config.yaml
n_layer: 8
d_expert: 320
balance_loss: 0.000316
vocab_size: 14450
norm_eps: 1e-06
grad_clip: 1.0
dataset: "wikipedia_en"
Below are experts of layer 3 (counted from 0) of a mixture-of-experts language model. Rows are named router (the router's row for the expert), up (a neuron's input weights, with its number) and show model dimensions 0-127. Each number is 128 + 24 x the weight over its row's rms, rounded and kept within 0 to 255. Numbers have three digits each.
Before each expert's rows: "comes after" lists some tokens at least twice as common just before its tokens as in all text; "gets" lists some tokens that make up at least twice as much of what it gets as of all text. This comes from a sample of Wikipedia text that the model never trained on. Tokens count by the router's weight.

# expert 7
comes after: " |\n", "0", "1", ")", "2", "%"
gets: " |", "|", ":", " |\n", ";", "\n"
router:114108145149100117194134192136140110123105153145129105108090118100080128090144144109155123170092105089074131138112146149143121123113116170118144115096126128139168138140118116134145121103133152124117105133180126118105191105178131155091131152086132111144126107108121140140126111141122114099176115125133100136141130148133090123163086081125132119096133111118115158111106169125099118119137
up116:118120088133126128128111129158130126163097100136114094097135126134183161155147133107106136078163082108127087132133157139113089099121115148109140144137151140181115120158132113185126105135137150098150122123114114085121127117080117185150176105143149149109109122118131108148105186152164138115091142128119119096123085095114095125124148121112142104126123128155142157091145105093136103141103
up117:158129155171135105133106127132137112125151131159137143134106137155092141125126135163108159110105119128076121158103127134190138126151124120147057154122157132117161110103114142080121141129100129107128123134125098124141125156105116111096118122186129110188124119149138088087159117147121096096099152125123148148114155141181178150096118149143160158127134109101099172161145133130127127122090
up118:156107122121104083128118122127190137155087141111146068169148123112142156157154114113162128131116104114133090126127179130157144106126119097117127141108114172140111131112150136134134132105117158135168126170146122128129127080155177182153090142152107108163152133130141140131122066150120143169131128095158108116174122146135124106129142133121150122110141115098159131118144183113103156127095
up119:175090134089111119091120128081122125198118125118097116120124141127129134083135152099107101162121119123185128152130169126110123110121127168102137108083111149130123097103098145197116134135117108140106136151122121122110124134165114146085120138154117108147175127073143135118160086140127108129144130096153072138099081117163123118127123133156106146122153109120143151129127163107149115135146
up120:115127155113137139079120124136139109111095152118131150075111099148122132095175114143140073100121139108131129145094119125124097127084090170114125138124142133108116152124134141163130131127153131131132113074098134122101175132141104136094133150167102158133150071131103121157070131130181142147131089143142120130131142116153101084140151131137133131175082128108086110146134099128100132134181
up121:117138115126154107130124144112080174125155164127103152110140150161160106127130130147107127130143105162096157125117131113126174100109130149135154130105121155118149135161109129107143085161123100158115153106107170102132141118117142094117083126132136090110144171152115110121135132149128117120201118129061115158130119105167118137169167120101130149088165127144080088141115101148121082114117
up122:140137157125155150143102090145119146074117119123157075087169118130101144127112139100143106099106142114092127164143075161123113108144145144120161122111123136126122125115101139133121132135131141113139107127141120148069101076133122148164110130132154139133141123072124114104168127196142145131156144137114151138108143142169099108139141198177111130103132122126155131135104182116099128139154
up123:113107152102144146105119147119126114130114143141102125111152113121070123124105106099161159138139081124109075158111137133158115145133127117147095169167140139114129136127129140059139070124148146138129155102107112117069154121124131150117113141144148153068166134091107141104113134128110106146139183116124099115100156151173137166169155182119134143124109142126151126147105147125095120114143
up124:148118147134184115194205133168075127153168102105123133147118139132146135119146102138126115144193163136123163127099142108171130123155137148138097166135108118137130123121096139140092121144142151131131093092160147093144092146103124141144130135163135118145128092089116127115106111089115099142153133127095141132146141116102105095141134091105159157127137126149136190143118139151119125132141
up125:101115110090111176119146137129137141105131112118127142141081126163106097095131155129153131173073166140160121147150159092124119163207125143110158123125130110123155095116156104146150157152132143138151120142170143117133112120123109168126137123157124114125079116097146079116126138148104085095126134080133108110117131125117107133141092098078135148116136140096112135139074127145117117089140
up126:162098091163108139119121129112106118126106117147133115140145133098129110133090128102132118164117061083145113148095112107119105144101180125114143114147148109104119113097095103090166111130143143111145130162131147098162150109159142138135082132126145123133128118116124147142141095153112117100132134112161135126147117160150076128102137101134125174064143099128139160063160176140095136102151
up127:090110130084109104118114134166158125151134139119118115126129121092152154110132134090120101125135153112159127106177103151103149145120105128124156093167128164132145126113155107140181131123140099136123116110163162139082158111177138139117148100137144106114094133130136079141127130111137145180160112161142134187154105154097150154126167099138138108082147120113132159083111145144100118180129
up128:144131150156143109117124097135153158128104152119120102110114132170112126126165121090166144165119176082129081095080134146116116121133158124133143134122087148109123149142169132163142136102154137130147136143128135139148114135121141149159122129116144145139125117111130133154104076107105070131163103126125127104146128142143058120144129103177166141182166122115183124128147113173108146087151
up129:114127140101140129096100149136104149112088109160110114173121090100129128130160128136141138158115118131097083143131157099157125133100117186104156127148141169090138105050116149143133085098137119147130119124163102120136100139149115109146072121140121148148098121119086172123128158122137097119119084148144121138164170140143146137110133119131136126102100134115134081163147089136116106122179
up130:114146126157142152143089062137151081146144107152045107133101158109137110143124167142110125128123107208117126152102121089118145120122086159125139167134130153145158130125144124126120140116112145109094105141105108129148114073152122138142171082156116155100145117126139137116102142096134119132100123109137101172096139122125118123116154131131126108162078125166126132124126117149160092135119
up131:129114132135109126154153123103107119130080105117142133121193095121099122146144100102151124155138141125140158140091132149147161149103136144073111139069145167137147129141121180118157126132140112117127090120088133082128147138108119103074110129147143144123098134128134102125123106168122073102146150107136082129120128084128086104152124104166151162127143124112092184132163131127117104158139
up132:163119142125175158185111185110134113135132121129145145092130137119097115127118147112136134160145108115132157118103150138177142114132127137160118142115187116148117134140120181126123099082078142153130101088168140126105136123110140158128100114112142146143118127157116117154139188118119151058140129132113120126165117156119134126148135104132156153104191140142172125136149102074132125130111
up133:119135126117131125099121148141100119109138134112157078161085092119111084135161135127156136125113142160137141119136173125119154062141116075123164125127141123122159110133162125085144136118120181105146120174109111132140138123113149114136108150157099133172115137118180076103131125142137115151158153089101132144090149153153084120153159153176136104148127120160138122156149107142089114098113
up134:115172062135189157066116156150138122164098101114151089125113180124097125132143144161101157136120107130132135116111161097140140161156148120152112114099143126116126154143102140186131104147152139131140139142145172113125135131096078114141099113098066157111118126104138132143105123144126111101079131116130143100107108141128125125165145137119129167084099156139125118163130148131122132136141
up135:132130103125097147108163126122123114104078158152078109113115140139098131141154116149152097139078126119139119127133135165110134086144170103120119137117122128166159148121154128135155144109171172128150137133115175109167108146154138121137131097122135081146159111119125104108125111146139117128171165114101060143143115140133152127099105182139118141120091103098151105165092114166122096175126
up136:140136157136111145128108153117146113129151106161158166155100119149152112127097106085081139123084108108130134124138123153132145100116129140180141106100170142166147124119159146104148148142092114148135137124109114065137117084126133127103132143114129137131085081126144107168125124089125156090133152156128068117178111123144135090095123132119146117117133140117153150103118147205127148088126
up137:133106145108154098084145151131102112123126143138175142170144103082137152099090109117148138098094101122091102133146093130131158136151132133097154115105123120107105125112140117148109114097141203106150154124144169160117128096127127090160146124140132109128105101096123112124114155153157154124119156137140101127157122153114115161111143127174115216116137155108114080125103146129134096117134
up138:090127102138131134110130159153120145123178109136096145140100115115132096160164067129088085115130128167126124146158136115118098121105131147138092109133142144114112089122131108129148152145112121124139100134148100142119130143149142145094126100150149083110107139135119085151120107162124086100145137137164090096161104109136050085153138147156099109143128161115128169137143179104161110146136
up139:133180098121118141161089099136154170128155157147142158142124165087101115122178124138101135141120150136098125095147098132097129135124127085151165135102144076141132087139133126133147136116104164182166140152096125129138119111126137133134111118111159156125156113158155106171148104118124126133162146156097103146164088173141110182127142176119158126133115140108120141104154155108143099140151
up140:149119136128165129135113124125086148148117187144130156089137134124107167156136137148111133109119155140168142162114118168089120121119145137182084118121126136089132144182098135122071151103092115158135127141166130100135095073125125142131158118138118117113125104124094126149130119121152122069132137159146147136103145123132127119120193083124089116135122142125100125133116138123086175169104

# expert 2
comes after: " |", "|", " a", ";", ":", " his"
gets: " ", " September", " March", " November", " August", " July"
router:138119164172120118145080128120125113099087077160127161106090148097126137122145147110179141162136113082106106115124124121123131109107124150132104114136127140098168112131145100161128085121126127130147095154150095103114172125149137077081188139115122119181095120127107114118143144108113132134110136113084129135098129158123125150155100107103137158150148098135139130124140161146066131147099
up8:128124147159160141141135115164161121103097116163118118145139093146140112130137108063136060084095103095086134110081135164153139130146138155142166136144125170140107184136157134165140125116129134116159118120122111161126122152116131102142126114125123183103153122145099080107125118110127130156093080140142151151142109130115100128132095091121122107110098095105141120100150151134163160145144
up9:167108097103118082148088110107176117128140117186139124105143143177116137159103121099169147171112111153123111129125128125147114126143105163103142168129120114132141118129159109132136125162157145104150092198153112165129120122145127137101127140116102143169139129130154122133088116137093139151163143095150108106120169135154185144103152127104099115118107120119091179124102152113098150132137
up10:094129139103109099130138148138104200170119127190110150153139122115148085131112115159198097135161109106130124114124139158175123153134121113124160145119105093177109121109136125126128124140133081177110144128164136126092101142126136116127134170120137110139125123095161131116118157105117141169119135181156137104152148154161125127129099108124109129124094161113144139095165129145122155088110
up11:157132139197138101119120136112110110102161112135123135123094119145092099152166127181156145162155182151108099139149123092117113147170112127159094131118158134105109136095188099138126109135148124160172130121099108064139104091132106130135124130094100117135104126094118127164099123118121132101093147161112105139100136157151118136134141178128136171112131121092113124148100134131119113119101
up12:116138147184133139142129139146135114125103143161121194115144167102187139153098125115125082101128177089152134097130157131122099136106105117126113162110132153122162100101111101164120136133149140156128125139095126167108120112117111138103126141107122126109146136097107136102118159107146140114158153092132106099122109117075109155131182090114138144187125157097098120099161092138149141106114
up13:091108106126151105150120114130127091105134118178139097124098145125146108103171122197148065095131136133110116115123124146128128142140155187160129114166131123121136086078141099074158155121122150096185136146128121148149122097134136142088135153123127157123111103102130101115122117160141110146108113170135126086131191134114119161136103171126139133149123147121127101105121138147112136116105
up14:124073167142175160153159112137102163143106131158074139098123131134105125082137093090138139120121142122151127103147153135104088140178116108130176135126151147164115112133131117130110168167105128125125150117158137103109172144136110149124118116136122117113094051152154155161131129115123153104135134110151138113164126133125076158156133151115151130133127156094144160172108123164117141105122
up15:115130130089169120099169148164125156103127115101126071115084159131104083118109180111152102127138122138157140117147123093136103108084117164132119104153149138125098119102108140119118148118119167121126138099139154149131144054174133082187162132069134132110119108140161152109115138091100156150143117152144107114114133106152149158114121130118149115124121157140131119114159150137105106117134
up16:127145169118158133152110157084097129123114134127154155157101152139131143126102136116127118134082138137128152147122114119115139163124134066170089124155110096087119130128170113162155095120098136162129153180096103126147136160114130095181101117134116109136111088111121155131098117121140102136129160102141120143071152174127122133121160104114138086114108119149133107144104093193103133143122
up17:161140136173121138161088133128106158164111141141133066131107105112104136134118112117127066133126122105135149147131139135126089168124135156105101136115077137132152144147181126137118084159131112157103086145125146109112128103136158095153113145097128159173165120116091119131087124169148126148088122113172127099118152126111139108127164125121105145087169095129137090131112145162132128131094
up18:139095080081138126104113146132152132099118125149109117171122146079144184138135143104161115122135153108125134160136145108180149109114127127121105093113119091118130106096127174148159119145136120127125106122163087130175081112124119133087120184093177126097158121152157146140136144178140135128142154123138143103093118115090121115117091151117129124156123110171171139101121153109118161132122
up19:122078123139121164174141077157117134116138134164091087110061095164153123134138110106165117107112124108114141157097127138168103132132192106134136175137110124145153110146165133121143118122119134125136119158138109130145119096081097150141126113137111101107134123117087124148108126094074132109130140070103124130141160129121133124157111130066123166149119138112158127128129143166136143092127
up20:120069095115157139169152131138156146168131179117141137071169124134133058131111153111114108152143136144145152105149150121128139107117154141127146137143105118151120118134113131122153148172144116103158163112155101097152112128116086131129123135114143146130096084167175133121126131128119124135125086150126117128076166135120106129147150144111126172129131078142147169176128156116094087143133
up21:140117145208119153151127189108116117137128156138115181124095130121147104151125123108176111093170134052150118141170118101093132154124118126124108153074130102102120113135158118130159132090135115132145127158155128105121120169095130109115142087133146124133114127099139111115122158139148154161131129171153157147115122123097164145147144120136132152176094127134146130113155156113138162145120
up22:161121157168111143117126130143112134115116125150130153123114105123128144127115104168140136126130141119118067108128170123127154129174110174169142157146171098147124063144146149139107150138113146140130120181139102107130154167144159090109127142089145094127110128130115161116145139173110126144184133150110123105145096163133143088125097064097135129115129147093162156133117110105092099117141
up23:154086104115164099112159149160139146101168111134120117109154118078101116145092155136163158083152147121081114154148121118117160111145135171138100143109114145117115131132145141158150111108143123152110122121139130135115109082125163091162091155133148171095124110137144121094124160162135160174078116125113121107108155125116135142153163134110160168139128106110135119093117120097086105135080
up24:108135128111090100170135143110118109120169108153098184100177149128116094140139164137133101098083106149161167163138087113157141155125115190140119116115094121156099141122130091148127109113148148146128154102151104180116074132127116095113102170126161123136127117153133122127158148110133116117119125171136102107134096122093105131124143113118118134127093096145106127128119111132070144092146
up25:109137153100174137087174136104151143138122117125104117133114106122120112103107102125121110149125098123137176141121130173118113117132124138160108129111109117162108118104135119130158091078150117163095134123115123071128150156130138110159175086127096133166153123123180141114159103102100119108134138106132127158163135090135109152140132137186134144121104152110136116087070140086148086165119
up26:112169136113141109164127117118148094136134165175125142114183114124128133203121134117131156162128126113118151091138147162123117105096120168121122159100125124118146179155105112140200129133143106148109087123116150105109138116155119119136165112149117080139131107136104114117149117153066168123133124135090118118126131122145096155080094157080137106109162156130162127117137131119127109122116
up27:138100089158124128112151109103153116142140175135136154118092129125157125155117146120158153156116134163127138129098161133126127154125148107152127136108154116111132104099160091140125102083109148181118118088074142118127069107111118132147154085102138142156150159118111142136149151123149121122161154170114135149118144106121134143118145101126191149061145141169156137151102105147117102171110
up28:150143138113127125049113151148136143126138109148138130174083138139119087149132108111145110152153154113133138086156112141132163081104150090115131110153152117155129137112129107152079120135123151174139110148098094146100185119159128124116100094128127159163084143113100098122113128093134109087158122095109116141126160120136116088138077157120133118158128099103135165137144140140125166108132
up29:096137171110127119134091115118186123114136125136128165140110122128124078135141160174091118129085144077130126127163112108101138134109099144100122117110133123105168130101116157151140118163165157109118119134103125122142166109109152122096165138130130108178132103107110116157094129112135150134060084125137120125121086143138107115114141117137089103158103125083129133159111160139107059117130
up30:106124103131120175100107118144146116172116145115114119193101170110116118129092132134137151162132133124130122135073159094141143102160120123118160162130166108144115098115079142143158127140120134161125131109073093146113124129117113108149113113126094067130134158104086147136101133132138095105143112152070128117143145107096120138096155082151124110102094129156131133123155115096137083152122
up31:101131141120137158107122144108101140083146107148117136135144113132143076078159140119108157098080116121135158162109133166113106097133114148109157092119115129131106116146111141137136133142112154133157122145171110096157124103146138135143149115096146166128168128148161131162131126123090094126115133136056135156114132165100172196147115122181125126166149166111106123148167116124100107126125
up32:085118148126151112080094132148118144118134105155120176172103145129111157107117125145138153152163129146147141166095087078141100128129148151152139172100112127134127136072142111168127117135122107086133129144081117097099093124099093119112154128129131126132123181098154086104108150147124111073158111118109118132164139089104135116107118136146147085078131091137131108140127150113123106126137

# expert 6
comes after: ".", " was", ",", " he", " it", " It"
gets: " was", " to", " is", " were", " are", " also"
router:105051168149123128145089183161141111082134139136077141154115121140144143082117110155129110101153151092131113121115123159153149129087131148133128136125136145083124123119107135163123117131121144159131067116151127119101115111172082155131113139118107125143143131093161131107127111128135099104123117114109107149050140116149075108117122102121176131102143125108119114115103158148131141126133
up8:154132115164122171116111129150106134153112145128134104123095152177168145155127124080129111140128080114101149106138133139135149119109161098114089176153139175081085143109111115155113124121135106120158100151156148074125135098113124133127157134109136104129099120153142109126103100083141151106106129132132121165108138145110148129147096093066124099093122113112159108118167115114166107159165
up9:146112085128098162167157137156161149127128156160104110137154162136115128117102119129180139169127087116156112151122122126187140144155100140129062096142112139156132178153127119134128136126111117158147085102146093114146121157128145123162138160111120102156176117137134133125128108122094140155140140118144080137097140066182133143153123121128136110121155137141121137125079139115142172113122
up10:124133107124109087144111101136132137143096136159119159100131137145082075114117126126144119157101108122134174109116121112109131152130127114114130124144089146124104130132155101117134100136133143136110077122166143147126130143126132143152105125112132151122143099129131090112127128101125132178114119201128148115101125166147181155194106139154143158086118168100073149155133191167146125098147
up11:162172129140134120117163142154182110112135137109143143155101088118079130137135164155105140177157100135066143133139092134107128137162125110171159118151147196081134112118147111132177116124113108137132149149107133070126135118134126134143169110130148121121142152129164052145090144134152103120125129111108120108143134147106108127117129158121150131097096096114103121132121095140122146121125
up12:102093149174129177123107145130168121137124101128129178113071146115158125133145149150161118133140137106127131127112142104135138170079150130107119137124103132129113113112154139165114123124067148140162166142123135128157135113134143135115112135133110134109120140140156110157088176112147162115122113092122094147107114111101067170115124136123127158173185093122180147112163135131159119126089
up13:119118115146139104109083130111155135113150113112107104127068125106149156096123120168164117119152143136110100177151143142131114110137156164142095146112162082117106145102165109094121169164117118123100118103077123161080123119144132145156119136123112156136171137093129102108178081142137131137139131135132095122098112160126130152107154139100107117115169144134119136105100176163137170157149
up14:110086138172118181135128136132105130125152142120100121135093091093124106076132140130155142133118120120094155120137101115151124113203124100144129113114113125144130175154120102116085148180112115101129122119183120136128170098129155146153064151088119109131100122117125140138109107130105103108081157113153104148136139139149142119175104130105157149136138111098136129136105112175140152111096
up15:117102142126125171127124080138131127101137138130124089138104114131132100129090165127123128161148161130138144144153130092160136111092106120140112194120172134114134138076126139111147134167128129145103128107133162145189103118086114091092132095072154140142097128093090125144166150107081120146176139135103129146103118127128130175152160147109151098119118127149132097086129116151146129147120
up16:113118116177168132183105168151153135148102129115119112138103153115141120114121131118112133122112142171096158130108112104080153135170136132135106137074152092114148150117162104148116106142124130134122111153123149155142174150180124123155124118140121110128146117141168102118133107063130104158124140134180112145113198152150122148118126110108142143141108108139125126161085150179096106129156
up17:118091158182131093156109138116117117170128111114100101164112143139123088152118074119117108113132119149143128157152117141132101140138156170118126126131090116160159120171142096163067129221147155150081110115137123101117132094123118095157129140102130127148150121107144145093103136159152123119156123088136097107101162136142123126129145148108130147113128100107083143128103131135156133132140
up18:141115123078097136172165117151100156120082116128157125135121157120134147121093129098101155113144152112073158145115095123185132153122093139127130108166075156070115093154101136109158115130106098132124126125141104125160082092125137091115138144080140098156124112124120112149114146170120117134135100120131100158132148173092161116112126128108124112149141137129109091112173149135126120139153
up19:133101178152146106114105124142112074143167119106124133092147155154163097096168120163108094112112099123098133146124118153113129165136110122130141137090129149115104136158107146114127098124138136106145165144150099139093160139090127104107136130123108143160132098152100135105099110109125149159120109128103142106139097185157131115169087084097097165142130175119143101125165113163095093127146
up20:146100092144157121144157141169122167166123178108138134068174110153090076116114153101116111145150146133131142123160149118145130083154126142127126138144131142159113084128131091123153123156146128131136127164131106092162115114105113120122150117118139156117114106152123176141095095157121113122120159110100111099094157128169127098121120095119133126148150125145158161192118188129136129125101
up21:096116155156102091145105112113133111150088126136139143080149152113181077085134140132149124111111142117157175128136158136108137129123096138123096135154127142126165113134119092143163123156085148140135109121131091152142125116118162133118174128128174109125158134107127101135138126135151146175154114096138162154122091131142159157138119107158133157168122170141132077128175145158127117079090
up22:085140160150109170121142185126152153134133117136091146084146153144112130154124097149132130159146128141103134095144134116113131142172141148151122140109118086095122140118138143133123102159124151116122141102126122128084119113123132094134144125068107091168116116135142147081147123150147117163141139107124151071124106089140184101125095100141115137141102181086121147109073111130103105116160
up23:138128124111181137147165155115147120117138119116079117091149138071144136092085148124219149114191127130104134138136131147186160132149141123152097164103083147151146159163134148137131123119103105119128143123142100101096139098176105140170153137145135143114119137137148145151128160139115164149139115139120127149144139095139135124144109137133144152112150122125143110107167123125121126170089
up24:130140105135115102129153163110137115142138133140141152135104123116154087124155135118102094110089131126129122109138089117114088111189193137118130133153135124122087159120128086152150176123148124116141139113147117126112135129120120143113148151132131103129180100136121134130090161125105147184152110084158082076165088141157093084118121128107137110112161164097108149172093151127123107145130
up25:123121179078138127122153156091113124124171067123123139145176199132140106114115155089154132131168098125121098121131126164103130126114151113124145126131147117120145116132134158122132111122129157135128136128146114100085170169152123148164126137134105099180129164127139088151120114118108131114086125144128146151118123114117076133124149116090094143139131166131172108119142169119169138164172
up26:131114081069105091136096139161152100152124117097146128101112118133152092142152146117121140147127117178147108142126119073125121085127113130126130136171102098088128128106125120173136108150140139115085072144090082097130121067129107117122118142083119113093097118145105134128129130180131163120145144128180132135101100142125096108150117137105112100128121143144160110137120120117075129124136
up27:115082127127075147125117131102107156143123101160140157120115123134124125137127107070148131157108110139109107155125164151097119148120122120120145098153127151110122123135131126117166138076114095139148136100079136140111087143114175109160137118124147081113107115117174152104140110147142120168091128158134130129147140154125153099096070095154148118133181171131101133109112132172090084156137
up28:104076116080090174110157134150157141140138124146106129149120157136107124125119130121140206144121100104131159119145135133142130124102138110101129146103100127096136098149104108124154145138127112146129156135137118123136109084106138114128097098109159113133166077116100133134189135097128119093157160114065094126085133141112090084114146134119149131148118141124111103123174091097109120133167
up29:139105147144054124088094128087136091171114142123174106137109175157124125138111112138130119151125119138132092161105092123133124131127147100149171122117116126126121120129161133155138109143168119115142126094158132167125181132157169157158106136092119127170129115116125149120120137106137131138097108135113100162111129099157128084146133164126101110129087101107107137140092173121097065130155
up30:142122141101143129131144133144148140137126135146171136128129149106203127125145172144132132155151111126159128136145137131158162126142173095115094137160166160113130126084112128108180148146161129164124118133037084094157129156120120092094109129149144104106183107112108159131152126131128114124120136142108141135125073160167121135116121153122104125112114103144108135132178102118113126151113
up31:126101147121120138134112178096121095147113113117155105143127114140124094083096122122137110099163117081139134117129134130119165137127113111134120082110080081108133123120115145132171140154132141124162102151110157166125137124122162159133135157119121155065133169132148126111078189141114124178147154158114113102133129134118137136132098150165120091109167113091139150126109188112094123128098
up32:098120142149122115136114157096140148136157146178117107133101118127146124138085129176132142185166179122133126187117142129144081133124121160106157092130162107115129129106118114146158115168119081125112111112158108088162111148136122109164124124144160156164123110118129125088153141150134113098148144143136081126079113086101160144083103099153110111100135115104162141126140143138157117133142

# expert 4
comes after: " of", " in", " to", " for", " as", " on"
gets: " the", " a", " as", " his", " an", " in"
router:163120159135144128175088156163132125129116119135114121134149183143142141122144147143135118113158147081132112154125134155162170107085090142151130135113122171084149110128139135150134128101140138165126071143127104083130136106147086116104103153114094126157140134133079096104107113132137132130123137122131105162144102160127102099161128130100127091076166142119114122133114202159093136133126
up0:141145125099153125056135118103118154129108110142113162131156095097114159133123127112133138118133142089120151086149100163141177130161154133140154088144120135130132119113159139120117135091107131152124137136143127121094146117141072116137149164100110106189094117101096127117167119077132102084142108092106142130136127134118138080163133113108119127169099130124142143092144167129083148149169
up1:101104209137101100162151119165164145137174135151110096140164125155146123162139146140135156151151130136102116101123123157119133118151112123157167161109161131134091154165122180163125137121112170114117126137186117123153124124115144127153165136095159157119152100119118138172141105122119075157125133136137123176126105105126129096169134101140115129104104125109128134100163116113166125125106
up2:098132152106146147079108114104130123083103073142105128122137149146150111149143123113167134170123138140135161121112111112086159148163127126151129114117112128107111135142106077106200128142118105099158124070111090150117126146143133113113123141093135093133142174121100132147136136165101154112147087113122133107130091169131135138151107170160083136164111148132141132153136174099132098107119
up3:186093149101091130145095082125148130141102128125146171109098159118141130110125129124162144113114166088156131146087121148139117129123097119108132153182102119119143123134134112124071115158129163130124103139095123106116091117135155137172117139078112118141114078125105093110098107159148142140147114127138112184182125162137139091127089144114124113111160123132148083133131129142120129088160
up4:098143160157175132164141190159114098175148079085115106115113100092139133111145120120093096141163158130114124133147144119134134124117119163147142085114122149118123116150137118146115118127119154194171156129108132122152168097174090097122097129125104166150127144117096099135114162122156073173127108124102138133139131103096118126121130109114136134107115132093126158116104135158126159148115
up5:119164108123167115148167133155176163131152160160143148094153135119146125139124120137116129126169127127137120115100131149160084130098151088089137125138085176103107116120121141104150161110158155140135056130157128099133094143095119121083165141138075132156099132155107091135104168131109127142109104123085116155107128124148118096093113144105085144156122145118105101102119144107134135127112
up6:097123112116125098083126104099147126158135154118128116139101145162125139109130127101152148152050128126098145109152137129103147127154155116138108069163160139124138120163107138099118135159110101154131117126177111092154126150098138116122138139164119101111079152104168121121151130127127116109101138126091158114106150124123158120153173161159151127085137077139123082082163108118139140155109
up7:107139133117196129125115136103089169139154139164100143157154139160123141115106108135127141126133139133113117147139086159138111135150144105108158090133093080123121111126156126152125148120134124179125117135102089119114175152115093135078135132164136091106103100144080099175123121112141155096121150151144142080133141152131123094122113092145142121111095112131077111094129098154129115183110
up8:124113151144153177095140143137098127145118146128110116127115136136109114176128123118150071112113072131120161097150147130156160139119171140120102171139141157133106118166082111146100130179125132138146123115096135131117132152131180108172102119110127151122160113183087139153158116094133078100145124142128158122121162118138143153147121123121121133114104110059112161130158155158131101122149
up9:137119107139129122118141109154164106128104104134163163127153169149147177104097114134175135145141137111126154149111092146162134135096119154139117124122085151098103144146109130097131112100148123141154081152138104163135102161156197122157126167100086131126152112116125072119116152136120150139132112114110071165171136157130141156103114132106113124175085129097131141110116171127116131126117
up10:154144102127129095153119132140117172124100136157105189103142115161151089135098159125134110138133121127113102108154107090141137164102142144114126142124097121153147136112122137171142128174122097146119085091185131117147113143137150146098144158093159120119096137120114121150164131129146123171109136182133139088123121139119153088160062112156118103118097134114134133083129147144142083089141
up11:173150133156162110123106166155150135085154131112102085135118155107148106121139155095176156080128104179109108132124166128080130112176138131144118130095121150102114149106103096125145141126111140158119199146103112105111144083095109125121150122137151116112133120138133113161130102139109150139128137152128123107147119150129108112132097150170128122125083078105133096149097100154143093157117
up12:094128134191127136126115158124121099143137132148118182172135119140169166126141112125160132121134148108106115154112136103084137078111166129106131119134124137112141094117137147162103185084093156119133147168160120111113124116125125176163092139127140120086097146116146141107099147138179175112114119125134109090143117125098109163148120109115153107175150117135125152094156126121131099130085
up13:131103141147113125145105108092199112147106111135084122133124158094130162112134089175137108141134166097121097158093131100123142146155156124126122105114114108163145077143125133114161150120142142106155147096126132165096113135170119125127133123141169128111137157116146118099120120160130138144133123076178104151103126134123090140077169147131160140123168183156123160148140146119143140108094
up14:138084119143154148140141110134131143128119092136135177131113087111134152117150139135129153187095163066129142144110085144132106116173114093141125120161144160131163130138123128156133127105112119139140145097121118118118142130173170125132112111056100096090132165177126119159139079140130130113125155132172112142156133135101099111156140115134088130160129126101097134129132099135082127094096
up15:159130112122142153142160149169115131121157143110128102143123158146124095111170114074104056143135111124098123166143081141135113105099094090145159123125141124093100125104152106129110154130114142158125125121163148145159121101179136140149144116068141136110096103113111135136113157141147129127164118151185116097124129108100146129131135143127122077129148140146134078111169131124129183151138
up16:127113097119205124149149162141138142137118146119139114123137124157116124088117125139125109143118152166109150144092149137104146093131147112178057142120135173101102202148183145136131101139099112127142135155120146129127163124120110105144121100118142138096172131115139109141130166127132125140102146090112165160116157141100110121149110117094102164145099100126117097142145099160130094151108
up17:169121125172126112120139162124125117161127090130151080127123105114099098193124136079151100122121112108137100140099126137140129148150161145135118155096126153119131135187136114134079106172149121151095078112100134146130119115111125092153122153073129133167140121110119170093149104141152162154112132118123124086117129104097149101152119109086114132106123088115131081159099138114125129135150
up18:124129122120112108159097148185131170097138110140133125155112153114086158109074136123119140110133179101074149184130128156188127133107080116113132106096108148087136085120103157122163118128123147119127128115169124096166082115130127092113100135090142111124125105137120123160091145142088140152150127139122107142126129164099131125105131139134112092138154151168115095112163121123109143121125
up19:152155135140111151134149154140149141123163126179116087084131183119142122153128135135098089130129133140088124106087169135112102131120097096172117147129104126141157134118139126176153089065061152076132163165134110153133142138118146116112130132136122082128118137179141122090118146130123147113103156110098141154129128137118158099147110096083109099146140130097133094133106136124144148128127
up20:129087077147200168126155133210129156191121195106146135086174116135139063108097157112115108157140145113125137116143149116163124129128124127128137134148107099149119114146130131128155130170139137118137148150146111091138148123087108150131154124116130105098123102166122141131121122135134120113133146144112129099120147146116156095119126104103142119129131132135144155154144180109116109156115
up21:141085115134090131134121156119131130141090115104129115106122105129078097144153103107144113128161161170073145117116149077122160112166088175114121122094143120121128124154091121146154135116073118106122116148109098129128145125163139097116148165133123095153160133151121108071087133114118158117123093137116115144156133165131140115120079139122091114156170116110091096149154115159136145151142
up22:123154141127117121155125186128136169127076112152142127099125110145081157150132116109148118128117153143083126093110157127153156096168150105106150118165118174145145069195141136148158111135119143137098116148130104114118141148135147099132154141119118127158124120103115100118125096130108126141145090145121117141135115183102185103146117125117129122132121201136105166128110139091099149118143
up23:131140120140185091135159148129109117167129097162153125109144138094124127134083149133188153124168136121088097174121162147111176108094164163110133134123097121112138150122140165132175158095152140130123160119141155107121107104115153117158131138164136160093119106145141122110143161142126163128105103119129146099144146089138100162132148126104151152149132149135158128100136118107071096114094
up24:141105088122114090176140127142146094120117097133072095152164126150143107138121134165160103071099126140145115105131114125100124101162134119147190122125131119147118128140120123177132143158120127117132115149181065141117116134147086138120106106121180123135132144172090084125142141150146148128118134119118106104112103147127093117119145099108113166130151105118094157115114147187123106126158